Experts of a small language model: vocabulary 32768.
Below are experts of layer 4 (counted from 0) of a mixture-of-experts language model. Rows are named router (the router's row for the expert) and show model dimensions 192-255. Each number is 500 + 50 x the weight over its row's rms, rounded and kept within 0 to 999. Numbers have three digits each.
After each expert's rows: a language model's description of what the expert responds to. This comes from a sample of Wikipedia text that the model never trained on.

# expert 5
router:513492562486458559494557536508457546525469450471579469486438567484529529476492523484528602418643458536474499482492507551449464544498448432374517524475540531501501496482500536502426431481481524
Description: Music and media credits. Words about albums, songs, films and episodes, such as album, single, produced, recorded, plus quote marks and discography table cells.

# expert 14
router:525396527523478510454522585499460575549535507515495441511436475459556543391486529541569541444590461569487458444457461454487550515448442438470417538501548519533527538471474557479467458478580501
Description: Election results tables. Pipes, digits, percentages and party names like Republican, Labour, Democratic in election result tables and officeholder infoboxes.

# expert 47
router:496412526518416523425575546484474479523450493451567428564442529470551511459511504539522582428553441489421529479527403477435501524487389467397446521437516549592499523508453542492413473433548527
Description: Line-start list markers. Tokens starting a line, such as list dashes in infoboxes and cast lists, section heading marks == and ===, and table bars.

# expert 11
router:509448496507465504510582499445440538612456497446583473542497519479517521436518513554459546446535419556482583443546459469487457555480459451474447545470576569511572504394455477454495469470508498
Description: Country and nationality names. Country, city and nationality names, above all States after United, Kingdom, England, American, British, also codes and name pieces in lists.

# expert 15
router:493453534519516515476493534447474498522533497448576450566459585457534578471467545560486529436551482508548529466554424432451505524440447433476521555418620502540528526448429491408437462469435500
Description: Linking of in names. Prepositions and connectors inside proper names, chiefly of in University of, Church of, Museum of, also de, New and taxonomy words like Genus.

# expert 24
router:532492575490480524464499512458426518502436555492544446571434533536540547439588523543493527490542437520448555449506472431530483478433547473464449460496564635546479524436523493481461452466566554
Description: Plural and general nouns. Common nouns for people, places and things, often plurals after in or of, such as children, countries, students, water, plus mid-word pieces of rare words.

# expert 16
router:477455544474418561386548534494510488529491455463622467499398538413504564427495554585565541489528455569454602455560415487452395516433458412462498566480519514569518544485454562402479476447458490
Description: Table cell separators. Pipe separators and semicolons ending a cell after a season or date, especially in football career tables, such as 2016–17 | League.

# expert 32
router:552474584495426542431541541451406521560446481464519420585484532479605555513546570532556572487523441528422522474516452506454501491466499409492532527486498538532500535518460514468482489478523558
Description: Nouns after determiners. Abstract and kinship nouns right after the, his or a, such as support, father, members, years, work, divisions.

# expert 30
router:479416507545454567460553562478482478502469552400524424524450591462515589496569514539559587398513449535397501409525463479440427513440480481444477489370524588529500561429456548507486453429610608
Description: Date numbers. Year and day digits and the space before them in dates, plus early, mid, late before decades.

# expert 21
router:511474521466475513483581542523447622567380510453543487495467518457526459422524572585489512509542481516404504462519393429503466535489437530455484558431516572498568480451420507407438464458510597
Description: Word starts after quotes. Word pieces and short words right after an opening quote or bracket, in titles and names, such as st, Rep, Run, Co.

# expert 29
router:486479551519456540346516538503465494576487470442607484543438525485456550477488557596528530504589448544470585443590465499535426559447439415489464527427489546518528603498481549449439483494530547
Description: Table cell separators. Pipe characters and semicolons separating cells in tables of results, scores and statistics, plus coordinate symbols like °N.

# expert 25
router:534436515459437489425558489431489512612430552413539465567448505439525513447471597514490567441502450486496517502543393454493447615488466463441465519491521501563485511443467500412438481401467563
Description: Proper name starts. First words of proper names for people, places and organizations, such as David, Michael, New, Los, Chicago, Cape.

# expert 4
router:494509532556425587465544557501506523514453500405572434517453562476553502450560542481538499441538474492431533457542430487492454581515432501467500519456474522507508512495442583473417505425443503
Description: Infobox and table field starts. Colons after infobox field names and first cells of table rows, such as Pen name:, | FRA, MF, FW, July.

# expert 44
router:490451546468430514415547576431471529502402473466532484546424536488506504502633525544491596495545456579409473390523515461488463550483472467463453528410538523551492495418436573433502389451556607
Description: Clause-ending commas. Commas, periods and conjunctions ending clauses in narrative prose, such as used, leading; denied, and; but; because.

# expert 13
router:497529596467411638422536517431492519514539537428561463521449480417486589435566530570556570503509412540445584477572494467514428518484484433520426512469488484521498538482493499514443459440571549
Description: Sports and event nouns. Nouns after the or an ordinal in sports and career text, such as season, round, game, team, career, time.

# expert 20
router:553475570500488541470613525466415547545422510518557443487456593455597518498579518595578521488599527529442562506551532456477454499441493498504481501510526493529439533464463546510489454498507527
Description: Genre and profession nouns. Music genres, media and profession words after a qualifier, as in infobox Genre: Pop rock, Hip hop, American singer, Major League Baseball.

# expert 18
router:501505545502437514473554523464422550533511533436557457574444549434571515487534544574526576452526473557458562505604428511466499557491420447483492504433529532545566474473483464446485478407502564
Description: Section heading words. Capitalized words opening section headings or infobox fields, like Personal life, Education, Public service, Military, Species.

# expert 28
router:490431530481409521458556494476447564535486539479552390553455541508565538490503563510546537431454464467429479432537423484472531576520435448477488559449535542525445531452455528430434480359509538
Description: Capitalized word starts. Initial capital letters or first pieces of capitalized names and sentence-initial words, such as T in Taira, S. Hugh, No.

# expert 45
router:484450503527467518500554557429459469496531523451517518587461570464577541478471553499540571419532442487502536394482457502411521557429511476463517482469531576558514548438458544421446445472536513
Description: Possessives and quantifiers. Possessive pronouns and quantifiers after prepositions, such as his, its, their, several, as in most of his career, much of its.

# expert 9
router:426429561505429596448511558501462551544448539457561478524472522465541600458490513513500547510550460509479526488526452501434455515437469465397463569473476508670570526434485510457458411438560536
Description: Pronoun subjects, verbs. Subject pronouns and the verbs after them in narrative and plot summaries, such as he, she, it, they, was, were, plus commas and parentheses.

# expert 3
router:546445584499448511427543516430437532580450513447568451540470522474516548443554455572513548504583394540507576493620441462484496529477477473507429536491544554528536544457454487459499466525488512
Description: Institution and place heads. Final nouns of proper names for institutions, buildings and places, such as School, Church, Stadium, District, Museum, also word-final pieces.

# expert 37
router:539465524562481598438508517483472543517510448422539449552427492485509547507514575517565518430552470519498484478577424432441454540431397459525452545471527530526556545420426572476432510462554515
Description: Determiners after prepositions. Articles and determiners starting a noun phrase, mostly the after of or in, also a, an, his, their.

# expert 23
router:502377546497386507479535524460392565524499509495569499467450529476519606437573532559511570442506419561437591473606443472472415505471470477489498539420601516547496528500456533467414511456581564
Description: Digits in numbers. Single digits inside years, dates, scores, coordinates and population figures, such as the last digit of 1856 or 2010, plus century, million.

# expert 26
router:543440547464476514454533491526401555564501535488537499515385504490488515395567555545568559444503490554391511405561476449515487494449511431467518509497597538498507583492458549473444477478579504
Description: Digits and units. Digits inside numbers, ordinal th, and units or scale words like km, lb, million, century, °, in dates and coordinates.